{"d_shared_expert": 0, "hidden_act": "swiglu", "normalize_top_k": false, "balance_loss": 0.0195, "init_std_router": 0.00992, "vocab_size": 10117, "positions": "rope", "qk_norm": true, "weight_decay": 0.069, "schedule": "wsd"}
Below are experts of layer 3 (counted from 0) of a mixture-of-experts language model. Rows are named router (the router's row for the expert) and show model dimensions 0-255. Each number is 128 + 32 x the weight over its row's rms, rounded and kept within 0 to 255. Numbers have three digits each.
After each expert's rows: a language model's description of what the expert responds to. This comes from a sample of Wikipedia text that the model never trained on.

# expert 47
router:168123126114122177193120107141177072109107185114156111137096105095150104137119170107141089131127083091136093125077126126116136146168214076120137110095152126051102199132180169144141123089157117169139151168116092080060126162091149087081082110072099103098110150129121177076134139158165148077133113158164166122172153070123165175114127109084156161121120105116092134161119118090084159127026102182155121138132099140133122137152136098169133170129120139135127072151096153136126153137060093108116101123156126106110143075119145147099140196132192122077163079085149089102134098166108089112125153132118140165177110099120085094090135124129152084111145071120107114134077150090124131195118088120149162202099113137100131142158099093167147154122148111147080077134141212110195110181120137
What it handles: Location prepositions. The preposition at, along with near, in and from, before places or events, plus word pieces after t, such as at the Battle, near Kent.

# expert 1
router:103110059119133117071140085090110085133144074106063148179115153137116118097167135080168141108098096073130105148123141073175135128129129164195058123179107108133192095112173187149154156181064160153082113091159111167113168106108082166088114170171120151089149141088094205132172083109102076089113126096141131132110143095133128110147080165100125124114119161088099124203175193141104066155098132100105111169119163100123147132092127149093104099167112067137178185137090089156135113137186067134118163102146174153143160143151095118098141150137166144154170162083112137114189132157167118085092144071157148086112181110138158138151093153114135161133181089138150156130189143151142133086167136105125129133096168148098107165169127122108104106125123148094085066101127114103144091164076136
What it handles: Vowel a word pieces. The vowel piece a inside foreign or Latin words and names, such as gl-a-ber, arch-a-ic, Theres-a, plus the article a and non-Latin script bytes.

# expert 20
router:092103122130159072135091129173115174144204095111142082128102067090115098054150120136088132150112175116119124135103145159142141100134123040092086083171115179087103111104108123096097108138085152145157133155142131140122158104087107144130128121080186157081126126138136063145051129154156152126105102135124112143098107091117132095134108104097135166086115120108124135130159180110171162108185182152099119132084177080093098132100084112177192150133114148175074063126183104117173087143088154126121141140123099131191054114098191111110117079136062152149183164099155125188150107064108085152069098150102096067122159114110096127166135140066153116180105180135089105153069141090160109101136133138173131128109093121098123100158153117111110132084135148176121092114145147171106081091085170
What it handles: Obscure name pieces. Odd middle pieces of rare surnames and words (Co-omb-s, Go-orm-achtigh, ter-rib-le), plus name nouns like World, Park, Team.

# expert 13
router:141100124121181186126116084100119113130142183124169077182088102138172127194130153102129144131096130091122159128121124106157138142083136135148087137117156123168164121181050107127110125123119162095167148087194123140191087135105188072167099116149158073154088151069179132126114153118116142126206133130136127135109114188125114141135110125168109072118115147164161117172108073147150110109145146094096131126137136184141117166181097116134082140109226065103105126203107123126159154165171099110142099110150129137132113110121081182102097141101178136144058128183129157166115181161116165108137105150105161068140056114147121150146141139151066115102132105130176091107118084251159159141180112144089148085104154153087101116110092159060113109107072139142129108097147124183099116130129119
What it handles: Word-final pieces, determiners. Final pieces of foreign surnames such as Kazeļņik-s and Kovác-s, plus list hyphens and sentence-opening words like the, he, his, its.

# expert 15
router:125097166108152095148151103165091133100152154167150126155117107159123120065171145155149155151141144132157135145192114142158152154093092097112111135134113138097165083145146114145176132131159130122140095157137155128180087076120089121089123161186127140155122144159152113137151170147154157127149127150093097135108151138165066103153142178169067171097088116118088110125075116198165090161088135094074148084144080101134145077182158141131107088069169132082135153158089118120102137164106088146137131086135201117180123118149143144136156127128082087113107088120079107166079133157177067122165128079119119133149078120094125090159154116112086155144150095069084095023108065151127203200156165091135151071153085080091070160066142105096139158120164129109184082084109115192129116139109103
What it handles: Articles and determiners. Determiners before nouns, mostly the, a, The, his, its, their, often after prepositions like of, in, to.

# expert 35
router:132145155078136172201101089129073083094128173201106113141145149082143112131118116112103106137164202176099115119071144179154079099145147119092092100129138140125139147093150084120115147151124135091144118121157120142096163180117107116074064097076162073140135174136134127113148117139175183098065119204155157168061154090146169137160111151128127183161123171138127116170097124144115122137104092111120124172075201105115123141150070143124154125147180107165104136126121154086133140099155126184106136118157216146150117117127180158190142111110142167123163084134116150143137115160140084129179184136123173184141164131113152095117094148130141149166052140147117114141137129074131104073127067177077095167089079086117210129134148111189101173127094153160095185132131090137138066126111123
What it handles: Mid-word syllables. Second syllables of English surnames and words after B, W or H, plus raw bytes of non-Latin scripts, such as Webber, blurry, Henley.

# expert 28
router:105183087102096135147150105179104121087176143145179120125136138113115072094123159102127145101171106125118121171147102115138125181166147180113112086136101139112136127117059094119088104098120080096122156132162118141145163100106171093140072111180151110119095123169129095151148102142076092122150115128137157158109107144096098147104090170143093097128182179117140116134150091181124146107109175089076071177143066089182116100131197103124127094147135179110153135139087154197171131109154130120111118146136166111077160130051161162135082165096113147136151116155192129147131114116125127111151133094105077151107140183090173173080123179105149133142176069098102105102141114150112143140140172141125116114190150182167091076123149255135049185158103172171161191161112124159156134100139102
What it handles: Coordinating conjunctions, closers. List and clause connectors and, or, but, which, who, plus commas and closing parentheses in lists and tables.

# expert 39
router:071180113145186087102081162120132174133109121117138191083176112093090106145077137101144111150110120210075141133115157118143090149122106110158184086141116096070126084099170167143099166159104148150120133151068151105154120150093106107144158186063107190071185135150102108125136084136147146129072115118135123110117112074114177068115149088100153163086126153106148100143183092106155116153102118159123118123140191126130091168069160159133086173136133120151168144136101168133124115165120162165123115218126076091169128099167151168141116184120126118106082076148142127085172148157101171174130092133115159162169109133122128114148148112128074098172098192131099129138151148095171123130091142138108099089198096117126179098079097108077153122132114091141086132109162185069182151158095194
What it handles: Mid-word syllable pieces. Inner syllables of longer common words, usually after a first piece, such as st-om-ach, carc-in-oma, acc-om-pli, cruc-if-ixion.

# expert 0
router:136165119156077162112095176130148102095132158149094176184128175136128168186106146121124086111106106103150121144144153109183054072129138132112082130170139113139090130137144101099076171121122142141109100105168106146118195092137102171120085133162084069144077120098142105137092086112110138118091112112127072124138162129171121078146159120200152104173152118091094120109096201103119139090072118100177183116107145173110079092158150181141157119107127069169160123130144075142080094094140164161177144073106162138100108142139101142110131095068106166154112113065148142147093121177176109182107210131109122130081130110075197110128079135143108155094103106090073103138102167118112090144124158093106113190073107166145097130154163087179168135192104109145114163122098095106142138062151089
What it handles: S-initial words, contrast connectives. Word pieces after an initial S or Sh, such as s-ash, S-uleiman, Sal, Saint, plus contrast connectives like however, although, because.

# expert 59
router:184095084157197111082125156124110183112154153160120158057123089081150139147104145149099151129159090151136090150139153085061133140104118090113102142089164081063074116107136099172142118148117145143105165141125138146138046109101161075184088147149101134163193086189126199114215169156168167162110113087112139110203151127175159159091126100102134171104169178169133136140097066139156122073076160069126124121138146165125098159107110157156130118142120112092124124162090191104131097144123070100118130148126054141130094162129106148124130118173098123120101060126174128128119158141145188097097061123130109100104071143086124169180180132117102163143146173092159182102118131098162135191135149106166156088108161128108079133127084129099144134166129118100102130150168138085156110139115134
What it handles: Infobox label colons. Colons after field labels in infoboxes and lists, such as Founded:, Released:, Team name:, director:, plus p and ch word pieces.

# expert 18
router:097111161133142077201094164134115131105108166160114095090129192145097127141117157130089102151096201208132140142063160131150107154084212113121118067154145101114129135126169098137113145109150136114135141101155106134155149166122048107085131165074105134101180128125144165109160049113146162035117115148147139143122106110120153106182047118065163167111089179090113106160157095138142150128095069151126132172102165107114113145128123077136085148171143099189122130111126152162131115102151070142092159108133191119156148154134153163186155142134155115095181027095192140163174099158136111106114152136115183146167171150104171112167084128111101119151063110123120117157188150130121133105140111172148093154159115117096150161097099093126172147136119134172093155128136065102135101158114174
What it handles: Name-initial syllables. Second pieces of personal and place names after one capital letter, such as G-ordon, B-everlee, R-ibisi, plus name starts like Le, Bur, Cal.

# expert 63
router:148135112176133104103169170143184099086138122119122142128172066176108098078131106177143121117127168140132135127184120149080170131148149161113121182124145143127133115093097175097186162112139085143115094129090140151128169096156102099169175108134196159107088113137041096112109163126148102128129126137107141128097121136054124145133215107162142186094112107123151151121090191100091152173142133145144096149132172112109130057080111127160158157090118173115096150065136084099125132090057203074119141134153129132132131133141121098116130128152067147151098139151041155097066130098114151092155124168189132165091185126149122095150089120107120112174174182149113119137143161143118144104082136136103116199132140111137161133138114105130036071137127089080177148088093159115208103065104109
What it handles: Word endings and suffixes. Final suffix pieces completing words in prose, such as -ity, -ate, -ated, -ement, -able, -ing, before of, commas or and.

# expert 19
router:152111133129132089108131146136171111157195123138105164151100132173127056126124164087175157135044102108092101182099137060155126100123097127102115101130111145087192098087140085180093149118150113114087121127095133142121145120130148177169128076192145170175133149129073130107176110087138165203176117140105126118088143120096109144148142166183140152157099142145112162081119168153134155111155153180142151039110142092134164161116122095067143105095128130154177126143142106138146160124087150165097089073089144141065166079053142115175149129105124091103080122179138119083140088082088150145102151076086144124115127091100181116096164149032166151149152180167116162128115142137165169107136156116111179120118120176142069082113181130132120168172125085194100166128097110125136146134128178
What it handles: Function verbs, -ly adverbs. Auxiliaries and connectives in running prose such as was, is, that, as, which, also, and the adverb ending -ly, as in particular-ly, exact-ly.

# expert 22
router:140125126108161172166114120124091093129151191118142093171122106142131117179122155105127161128119167108102170121121109120151144139065167147086087124125103140169178122186065120152112113116128151074145124117176150133193080108105159084153106111156156085133090171059167117131148176119123141162163145123127102178090135183162088116142123138179078080106096139140191114156095079165175086113140124089081133107136133174140071192173103104153117115113213074103113166190111135123165155160143086145142097104099131152162109110129111182107105141103167121174060151140120166158106180134123121115147117125114172083150038115122105129121138130120069134106102088112161075090101123248140181181172147153093147090130124137074116118064098149056143147127096155143123114104134102179101104117132116
What it handles: Determiners and possessives. The word the/The and possessives his, their, its, mostly after of, in, or commas, plus numbers in sports tables.

# expert 2
router:100161144154129110076077115135129092170165128125140086133098150158124136089140181126153089116138057131139196167178135105160109069145127154111180060130159198146134113124140128107100144111107126138145084121090112131153158127116080140066197109157137133113097091179097125135154012127090098134170132107114115146134076096062161131150134072162148159142170076105110123113121185109117138162166164171168130144118120134121173040175145119132151161049147139133118107142117066099083070070091153134122188125111136125126151131078139145083066174142114132154132153078068123097124142113114078092070109143136123134126182147154136119128111110120150107104109133127107179160169176118141109145082082051074084183144122103132102149176168122151131112136162141114208144095113154120174167120146114
What it handles: Mid-word pieces, comparison words. Middle and ending pieces of ordinary English words (e'ater'y, un'bel'ievable, adv'ocated'), and comparison words like such, same, known, different.

# expert 23
router:101082155149107072144138101138085095133172170121139046156213145102134132167122076219097121138170120124114078130146102096108136094074180101105128135144079094110093115148096086132123090137142090102097141104160126136189064128131178165147118176160122113180098133118073159121181106135158137179122118170140074207188140137124113144109112123127101114160119073178113156144154126162112107112068155073130126110172112119144134181183136119140144035128130077134078120158121151126134084144147078087145125130101118158101169111057130180161064145098158163139083133129140037105105197130146174085151144189114122124170090133094104163115178142129088140091179154126093093117159152133115125159106084111146131115099124181141081141121117157130153095149106117152119165081165146144106106118177109
What it handles: Table cell separators. Pipe separators after the first cell of table rows, colons after infobox labels, and dashes starting list items, such as 2018–19 | and Succeeded by:.

# expert 25
router:143140108126181087077127083120137093176192165120149139094123179110157119170183112133127133134078114114109103153127121084141117123202083135135178171123131092125118126136118091100094168162106097101051119110073135203096190146166110090104143162168118178127127117085174160111135141174082109133150137084100100107174175150185127147114161084122147162123148123114148113176102130111162135116126123104173118133157178111116192115094146156124148179176138093155155099119116153111062118182113159071081172087158108115134133155151118087122111158089095130182106104089096153127082148134176166101137078126145177164152146150168195140103155120086087187155134158082126148135193145112099129108115097050131125175145083095186129129131108103072144109194157108094128114107117091134170192055174099
What it handles: Mid-word suffix pieces. Inner or final pieces of long words and names, especially -ic, -y, -g, -is, such as adrenerg-ic, contraind-ic-ated, nigricoll-is.

# expert 31
router:108129119095118103124139123108171124151126113060126069203194083137126123100116053143152125134085162120142156109132114125081129087125119137113159201122186109157102102143177137110170145131118134120146128155101107112156098185118158175072196167133144170112106162076168107160138098115160134099152126133134116151168088156164121095142071166132169158166128129167125112102142159153098165165139113162203122115110053167094139115107159089154107129165097141082156122146115117111120079115109150147172181165152069095085130110130154094156126129097153130072109115086163089129133071121211183195122098092110112152179179101198144155076147096103147166127103145134153154175116191142184104106128158130130075149157190165182163134076173133175156171127137075107143138124125093126125141180190093
What it handles: Headings and infobox labels. Section headings and structural labels in lists and tables, such as Scientific classification, Preceded, Total, Coordinates, == markers and table pipes.

# expert 33
router:117153108146168183164127129128123093132101165096149087130095124158137154168128133119128165101085144084106147127131092155150105126090200160112152098133070110172174139190079096098142092146095165078180157108157143094168095128082178098177076099157158098122089145061117111126142167135087114159174162135099099188134092198135100133136146122203050074113111117158202129149119101163162111091153096097089156116157139175148075158151099112137117140077187097083106174185127142130132139157150106129148115083113141158165127093131101198113097132115156116183088160164103165159121162109115145092151087094110160083181084135132107168155115121135074142106140115137154112063117122216112154175148106155091143089111129146093123110063102156075127126132076157157134088097132120200129125095141163
What it handles: Places, nationalities, first names. Proper nouns for countries, cities, nationalities and given names in running text, such as Christian, Israel, Nashville, Spain, Harold.

# expert 43
router:141165131180116163122145074175114177106120156163167172100180126110144139182184151077094104145200116090099111144114150129128146116138110123157100155114137126129191097153129202181190168096108141112172133082074134151149180090090120056073156200144061103103088143164106163058117116172070122168088114139140159062158158133116173149119075136073172143108108169100092113159183133104170078100154115122130111131092141079101141156147147130054100107176120101113186172091118126154116106136133111116090127177159104188143143144164084134162182149147168105119079153180104127123152158158147169087148081119159133156158104124152177093161109145093142152137132136140101143115112145081173123084129134136142080102129147093136149146173171132092094071131147174136113109101144178102135114101165180
What it handles: Final vowel pieces. Single vowel pieces o, i, e inside or ending Italian, Spanish and other names and words, such as Gestap-o, Rect-o, Amed-e-o.

# expert 48
router:126130183170113127066146164197107151115146107081144139106102050130141115159113133116128127103145079106162120119156126142117147130206128114091220122102119172149086159128153119112130173141116158145169130142084127137096163140147119091160171158127124204075095117079120094138184182082112148094136126072134136139132122162059161137112194109148177149145118125094159167091127137094133150177162114132155156162151128118106159074116153093166135146118140170142194145140120124165092117052090123078173119126173113159114149181140166157120138179134088142128097151192143119006104148134112087152182089141157115160182097119159131122149151100132109103160140164110115118150109135107209090097071130081125117208101087134114141081138104117134124155108143104091080124138113219107178159143133140
What it handles: Superlatives and -ist suffixes. Adjective and noun suffixes like -ist, -er, -est, -ial, plus ranking words such as first, final, best, largest, ball-istic.

# expert 52
router:119134124103151114111069105100118132120110161094208146138088093083135103101159030104157161124109153124136099119099136122139134097113065104084173166153175159158155105121137138078148126144147143094172132155135133128173081169151108183111145192149150173127122127106196129092070064166142158125109123129150127173129116178169123147173108179118144095161162083117106110108175148141043184121118157196169162153147122181083117114104187154160150115121086114076095163134119117137067100095176124136153142161185098128122155100101124142127155128147166123068151093117147155121096080157192146158087106101108130094161155132163149154081154159161155148105163167106165196130107148110139143068144144087145109175137201124144181179116128131182141181112180111128161096104119080111094131177110059
What it handles: Section heading words. Words inside wiki section headings right after ==, such as History, Bibliography, Early life, Career, See also, plus table pipes.